From a checkpoint of a small mixture-of-experts model trained on Wikipedia.
Experts: 16 experts in each of 10 layers, 64 SwiGLU neurons an expert, a softmax router.
Training: a variant of SOAP for the experts, 254M tokens, 5469 steps.
Below are experts of layer 6 (counted from 0) of a mixture-of-experts language model. Rows are named router (the router's row for the expert), gate (a neuron's input weights, with its number), up (a neuron's input weights, with its number) and show model dimensions 0-79. Each number is 50 + 12 x the weight over its row's rms, rounded and kept within 0 to 99.
Before each expert's rows: a language model's description of what the expert responds to. This comes from a sample of Wikipedia text that the model never trained on.

# expert 2
It responds to: Common first names and periods after initials or abbreviations, such as John, Robert, E. in species binomials, No. in track listings.
router:23 64 63 43 46 59 19 57 46 24 62 49 41 34 45 58 58 28 44 58 62 68 71 50 46 60 40 41 35 60 42 40 42 52 47 48 53 36 62 58 60 68 36 60 31 51 54 45 50 49 51 45 56 39 67 57 46 56 55 62 78 53 68 47 36 64 42 49 49 38 45 40 48 54 33 40 62 52 56 44
gate1:53 42 40 54 60 49 56 32 48 17 50 54 40 67 66 54 65 42 44 68 41 50 54 52 47 57 55 55 43 43 65 65 59 49 48 44 58 74 45 43 42 49 53 51 75 40 70 47 50 43 36 55 54 54 46 55 61 47 26 51 33 40 27 52 54 43 69 23 55 42 60 48 38 44 56 51 58 42 54 71
up1:58 54 39 64 55 47 57 35 53 31 44 55 43 56 72 53 61 39 47 67 48 49 51 39 57 70 58 53 51 33 58 63 61 52 70 40 47 62 38 59 35 35 60 58 72 50 54 68 52 48 36 53 57 42 41 54 55 45 19 52 26 33 36 50 47 57 62 36 50 50 54 52 46 54 38 53 54 48 53 69
gate2:60 37 46 47 58 60 34 59 42 47 36 32 60 48 64 69 47 64 41 38 33 40 49 57 52 57 61 46 59 57 66 38 69 43 53 50 51 58 60 39 47 50 38 43 46 53 40 58 61 42 65 46 50 65 64 72 39 55 61 29 29 70 46 63 62 29 34 56 41 64 50 55 16 70 48 39 37 32 65 45
up2:47 53 64 47 42 31 72 59 50 57 52 54 45 66 22 46 64 48 37 47 48 63 50 38 53 35 40 45 63 49 67 70 46 44 32 37 29 56 38 63 50 45 55 50 59 35 62 46 56 66 43 77 39 54 54 26 68 27 34 71 65 29 48 47 38 53 75 60 71 50 48 43 56 37 48 40 67 58 22 42
gate3:57 64 54 60 58 61 55 35 61 67 54 71 30 58 22 43 50 59 29 67 68 45 53 51 33 53 60 58 35 57 24 70 32 55 56 46 57 69 37 67 53 40 60 62 48 49 60 42 59 29 49 59 48 55 33 58 73 54 54 46 54 43 58 47 46 27 37 31 64 29 74 73 42 37 59 43 39 28 47 60
up3:54 42 52 43 55 38 58 54 43 42 59 26 60 48 80 48 46 51 53 27 24 59 41 52 70 51 63 47 67 46 59 46 69 30 41 48 35 59 49 48 45 39 61 26 52 63 29 83 57 74 50 55 51 45 50 50 34 45 35 51 40 69 47 48 54 67 65 58 35 69 28 40 59 58 66 48 52 44 71 43
gate4:71 39 67 58 62 62 60 69 57 61 32 52 21 53 35 48 42 60 40 65 49 47 44 36 63 58 34 57 25 61 60 51 66 51 55 60 48 42 39 39 61 45 39 41 41 44 58 54 41 31 41 64 54 63 51 56 67 32 52 82 45 38 55 51 62 55 63 42 42 38 59 44 64 50 47 28 48 24 47 61
up4:69 49 59 56 58 71 43 64 51 49 45 48 22 64 41 48 52 35 48 62 57 51 54 28 58 69 43 65 20 52 56 42 63 60 78 63 63 45 50 23 54 46 33 61 20 56 68 41 56 20 40 46 62 52 59 67 55 34 45 59 48 45 56 55 54 63 62 28 50 53 62 33 55 57 33 35 47 24 51 49
gate5:45 44 40 49 64 39 54 48 52 55 51 59 46 44 57 45 38 69 64 60 63 45 69 49 38 39 24 28 53 45 48 51 59 77 37 27 53 44 61 47 50 52 68 28 51 48 37 26 29 50 51 41 46 34 52 23 30 47 37 53 48 47 66 42 41 46 49 39 37 49 70 56 68 21 41 48 55 37 54 47
up5:42 57 38 53 52 55 29 56 24 41 52 38 50 35 55 39 38 53 41 35 43 57 60 57 53 57 68 46 61 36 54 58 38 44 57 53 55 62 34 68 68 49 51 48 63 43 28 61 36 59 69 54 67 52 56 48 61 67 53 58 58 53 42 49 59 55 60 46 40 47 63 54 46 47 30 57 56 33 60 43
gate6:54 37 57 53 48 58 46 46 42 40 45 62 35 68 31 56 44 40 47 49 43 48 30 41 57 37 59 46 41 40 47 52 43 46 65 39 41 54 53 78 64 33 36 50 53 52 34 54 46 55 54 65 89 58 50 48 63 38 48 40 50 54 54 51 72 31 64 34 56 27 62 25 14 60 36 33 33 58 52 21
up6:47 64 47 66 33 36 60 58 63 57 77 44 64 40 74 41 33 47 84 22 52 38 45 61 53 77 44 55 44 33 48 43 66 49 28 75 59 30 72 26 54 59 55 46 62 51 29 57 40 47 51 44 25 72 61 41 33 44 46 68 45 64 51 47 49 63 58 45 35 60 39 38 45 50 69 65 59 31 51 66
gate7:56 46 48 35 49 63 63 55 63 63 42 51 71 51 44 46 68 44 34 47 64 51 52 45 62 55 34 58 40 40 51 44 65 33 60 37 53 50 51 30 58 86 46 48 54 50 48 36 26 45 60 43 30 30 42 38 54 49 60 44 57 43 61 52 60 48 50 33 61 46 51 62 77 59 52 28 60 59 87 45
up7:48 67 57 82 52 42 56 33 37 22 46 37 47 53 57 66 20 41 59 51 42 51 49 65 48 65 52 60 66 47 51 35 48 76 40 67 52 44 35 56 21 32 34 61 45 42 55 81 47 52 53 68 65 66 73 53 57 42 32 76 52 34 67 51 32 44 46 75 57 45 29 41 40 49 49 52 40 66 27 55
gate8:40 41 63 65 61 42 62 50 43 52 75 50 54 32 50 34 54 54 45 61 58 66 46 41 41 52 63 40 38 49 45 27 38 52 52 50 49 63 71 42 66 61 52 60 59 64 55 49 46 40 39 52 69 55 57 49 67 60 58 35 44 40 50 36 49 49 45 26 52 31 58 58 43 60 46 42 40 46 48 76
up8:41 59 50 51 42 71 38 50 64 41 27 47 56 69 58 55 62 49 38 42 55 51 44 80 67 26 52 46 67 43 48 69 65 29 37 67 67 55 12 72 32 48 40 48 47 38 65 67 66 61 46 46 26 49 31 55 48 24 37 68 61 56 72 66 53 50 55 72 43 63 25 62 46 23 58 52 58 58 35 45
gate9:57 41 59 37 54 54 69 49 58 30 60 51 32 48 26 42 64 40 54 46 53 41 51 84 61 47 42 45 58 41 45 29 49 47 47 51 67 62 58 44 47 51 56 40 48 52 56 53 44 42 75 67 41 60 34 60 53 42 43 45 48 57 78 45 60 54 45 44 47 41 37 53 43 68 61 47 41 61 16 53
up9:51 29 61 42 60 76 54 40 62 37 52 57 20 50 42 63 55 44 45 53 55 48 66 68 46 41 52 41 61 56 32 44 44 50 66 37 57 59 48 37 49 46 48 62 40 54 59 58 27 29 65 55 59 62 45 70 54 52 46 38 43 54 64 48 63 48 44 26 39 34 43 43 40 68 53 52 33 56 37 45
gate10:50 61 44 38 41 59 57 66 39 56 49 54 24 55 53 58 46 61 57 42 48 45 53 48 50 62 56 46 44 59 65 64 57 51 39 49 45 28 61 33 50 44 48 52 58 63 48 55 56 30 36 52 65 52 67 47 14 63 53 44 33 64 48 65 36 72 76 28 38 65 51 53 38 67 40 62 41 21 62 67
up10:67 47 54 72 64 39 35 48 56 56 48 39 53 39 45 53 46 34 44 54 45 61 52 44 53 34 45 56 54 39 44 38 49 48 67 54 45 47 38 62 56 44 60 49 47 38 51 26 36 61 49 48 41 37 56 54 71 67 43 67 58 28 41 52 72 26 29 68 57 19 51 36 69 53 55 31 61 69 51 38
gate11:58 45 56 49 57 60 34 49 49 48 32 46 29 36 66 53 34 65 45 53 46 36 60 42 68 43 35 58 42 64 52 72 49 51 57 53 51 73 59 75 38 61 71 55 71 37 40 43 31 36 48 40 47 56 41 70 48 54 38 48 48 49 46 58 55 20 39 47 30 48 26 49 55 41 57 39 62 52 66 61
up11:56 45 38 51 44 78 34 32 69 51 49 45 36 34 61 46 39 40 49 45 67 40 74 53 53 29 45 57 37 61 34 62 44 66 69 54 76 48 70 56 51 58 54 66 66 68 32 54 36 38 52 26 49 60 61 72 55 44 51 36 47 57 53 60 47 44 33 36 37 35 43 58 31 55 64 45 59 55 60 59
gate12:50 54 49 56 40 47 43 65 66 46 54 53 55 40 51 37 66 47 28 59 64 67 47 49 39 62 47 35 50 49 40 74 85 43 56 84 69 40 30 56 39 58 68 56 44 49 56 59 44 31 22 44 59 52 31 63 65 45 44 49 31 61 46 59 54 59 37 59 57 60 32 61 48 62 44 57 46 49 51 43
up12:49 42 37 41 46 58 58 41 43 35 57 55 49 67 50 49 53 61 58 49 44 31 36 65 65 45 60 48 44 44 41 27 29 38 37 45 46 59 47 45 64 53 43 40 46 29 41 55 67 67 73 73 48 60 55 45 35 59 40 86 64 57 66 45 49 39 73 40 51 30 59 41 52 27 49 43 43 42 41 45
gate13:57 39 31 42 49 50 57 51 62 19 45 52 43 37 71 52 75 68 47 33 76 53 54 75 47 63 68 49 38 51 57 29 59 22 42 17 61 54 47 57 76 32 67 57 48 46 58 79 64 54 54 55 66 68 66 48 44 41 51 45 47 53 84 49 36 48 66 55 47 51 39 57 54 38 50 44 16 61 40 53
up13:44 38 59 76 48 63 46 32 51 69 54 40 38 67 51 67 42 43 42 48 46 36 45 40 52 71 30 37 46 48 45 68 53 72 61 55 69 41 38 44 50 59 64 49 38 43 51 53 28 34 39 56 59 47 41 77 49 55 38 63 43 47 48 75 53 46 38 31 60 33 50 63 43 51 45 64 39 40 46 26
gate14:55 44 53 59 52 64 47 74 31 50 43 63 52 57 48 57 53 32 51 29 37 66 52 49 52 41 62 53 48 46 35 31 55 41 25 60 52 51 31 68 35 49 58 59 45 46 46 55 33 56 36 29 52 70 58 48 54 58 57 60 61 49 31 54 53 39 41 53 48 43 71 50 31 60 50 62 53 41 67 43
up14:50 51 48 61 41 64 48 65 54 40 48 49 52 40 53 68 66 33 51 33 37 70 63 42 53 47 56 58 49 43 50 32 57 40 29 66 54 36 34 53 45 48 54 55 45 49 41 53 46 39 27 26 50 54 78 53 57 58 58 68 58 47 47 56 43 66 29 46 40 41 55 52 23 53 38 55 57 56 62 31
gate15:43 64 57 44 47 51 71 50 46 55 73 55 57 52 57 41 35 67 62 60 47 41 53 35 37 53 27 53 41 41 63 58 30 61 24 28 53 55 64 42 54 51 49 45 45 26 46 57 41 67 74 78 46 52 65 24 70 34 51 43 56 28 52 40 45 40 63 61 54 54 48 48 37 34 44 28 52 44 62 55
up15:41 53 53 32 46 44 48 43 64 63 50 55 39 46 39 49 60 42 50 62 60 38 49 46 48 27 34 37 59 47 44 56 42 63 43 66 79 46 54 39 46 54 46 54 40 63 42 40 25 57 55 44 49 36 40 59 49 57 56 55 48 60 46 34 68 60 56 31 40 52 60 59 62 14 64 68 54 43 43 64
gate16:38 50 50 04 44 18 46 60 53 44 50 58 73 64 51 45 63 58 54 59 61 42 58 81 44 65 47 38 25 36 53 60 36 78 35 56 38 29 47 33 63 62 51 53 48 50 54 38 47 61 61 27 24 67 48 46 37 45 66 41 74 51 54 37 48 48 53 63 43 47 54 48 56 22 41 33 59 60 55 43
up16:40 44 55 64 51 83 54 35 45 48 60 51 48 41 51 62 52 53 57 62 43 58 40 33 42 49 26 38 44 69 44 57 56 38 59 41 54 68 35 53 49 62 51 66 50 26 64 43 38 53 54 63 71 59 57 60 61 48 51 50 43 41 34 55 50 45 39 47 52 37 74 53 42 58 60 43 47 47 32 80
gate17:44 50 40 44 44 55 49 52 66 51 59 65 45 39 33 56 87 71 43 35 52 59 49 59 61 56 38 46 79 53 42 37 55 68 42 45 47 50 50 56 61 57 30 51 50 40 50 66 40 59 59 45 56 65 46 52 52 31 45 62 45 46 78 48 50 66 55 58 58 64 49 26 46 44 61 52 45 46 48 47
up17:66 61 59 56 61 29 58 46 56 55 50 27 43 54 71 54 23 44 38 72 48 25 59 47 36 61 65 55 46 64 63 70 53 34 32 44 44 53 46 61 19 39 75 41 55 51 36 44 62 56 55 56 37 47 56 51 29 48 36 51 62 61 34 51 46 29 51 52 44 48 57 65 54 40 57 40 54 33 55 55
gate18:67 54 47 46 70 67 41 53 44 35 55 67 56 45 59 54 35 38 32 58 45 42 46 36 55 43 43 45 33 54 51 51 42 47 52 55 68 52 36 38 55 54 54 31 49 42 58 62 51 60 60 84 43 35 72 59 52 44 61 62 48 31 40 57 36 50 68 58 58 59 61 65 72 29 50 31 47 62 75 39
up18:64 53 56 61 50 50 54 44 52 33 55 36 11 50 75 53 80 48 36 47 44 78 54 39 51 59 80 51 59 59 46 22 63 18 45 35 34 65 47 56 63 33 44 66 67 60 63 61 57 42 43 47 59 51 53 59 49 60 40 62 52 52 61 61 63 54 56 44 43 41 49 43 22 71 62 49 44 39 51 61
gate19:57 48 37 56 55 58 63 52 60 45 63 60 58 41 53 54 42 83 63 48 42 62 41 34 70 36 52 78 65 38 77 56 57 56 33 40 39 51 36 42 47 45 53 32 71 37 30 41 65 38 41 43 59 60 42 42 53 31 48 40 44 52 54 47 60 47 55 39 34 43 28 45 48 43 60 47 48 47 53 58
up19:64 31 44 46 54 46 58 48 52 61 44 33 46 73 36 36 56 40 36 47 55 41 40 62 48 40 49 44 42 56 41 57 57 46 65 41 73 51 27 57 44 35 61 56 46 72 77 59 61 40 49 45 32 59 43 67 52 53 46 40 43 65 56 69 51 30 44 63 76 39 40 56 52 48 59 41 32 64 29 36
gate20:68 47 32 64 52 56 58 75 75 55 62 59 54 42 43 37 46 51 63 48 35 69 42 54 67 40 53 46 49 39 71 47 59 44 73 29 31 29 41 57 52 24 54 47 55 47 54 67 50 53 46 49 57 39 65 38 35 40 30 64 51 58 37 36 45 54 66 48 59 33 39 44 33 46 48 35 45 39 42 40
up20:52 44 63 61 43 49 53 33 46 49 32 44 46 76 66 55 60 36 30 40 55 55 42 42 48 61 59 74 41 56 41 42 55 26 32 48 54 63 35 49 57 58 57 58 52 54 61 54 69 38 50 63 52 45 41 51 82 52 51 39 31 32 55 78 58 38 34 49 50 60 36 57 59 64 54 50 42 53 51 59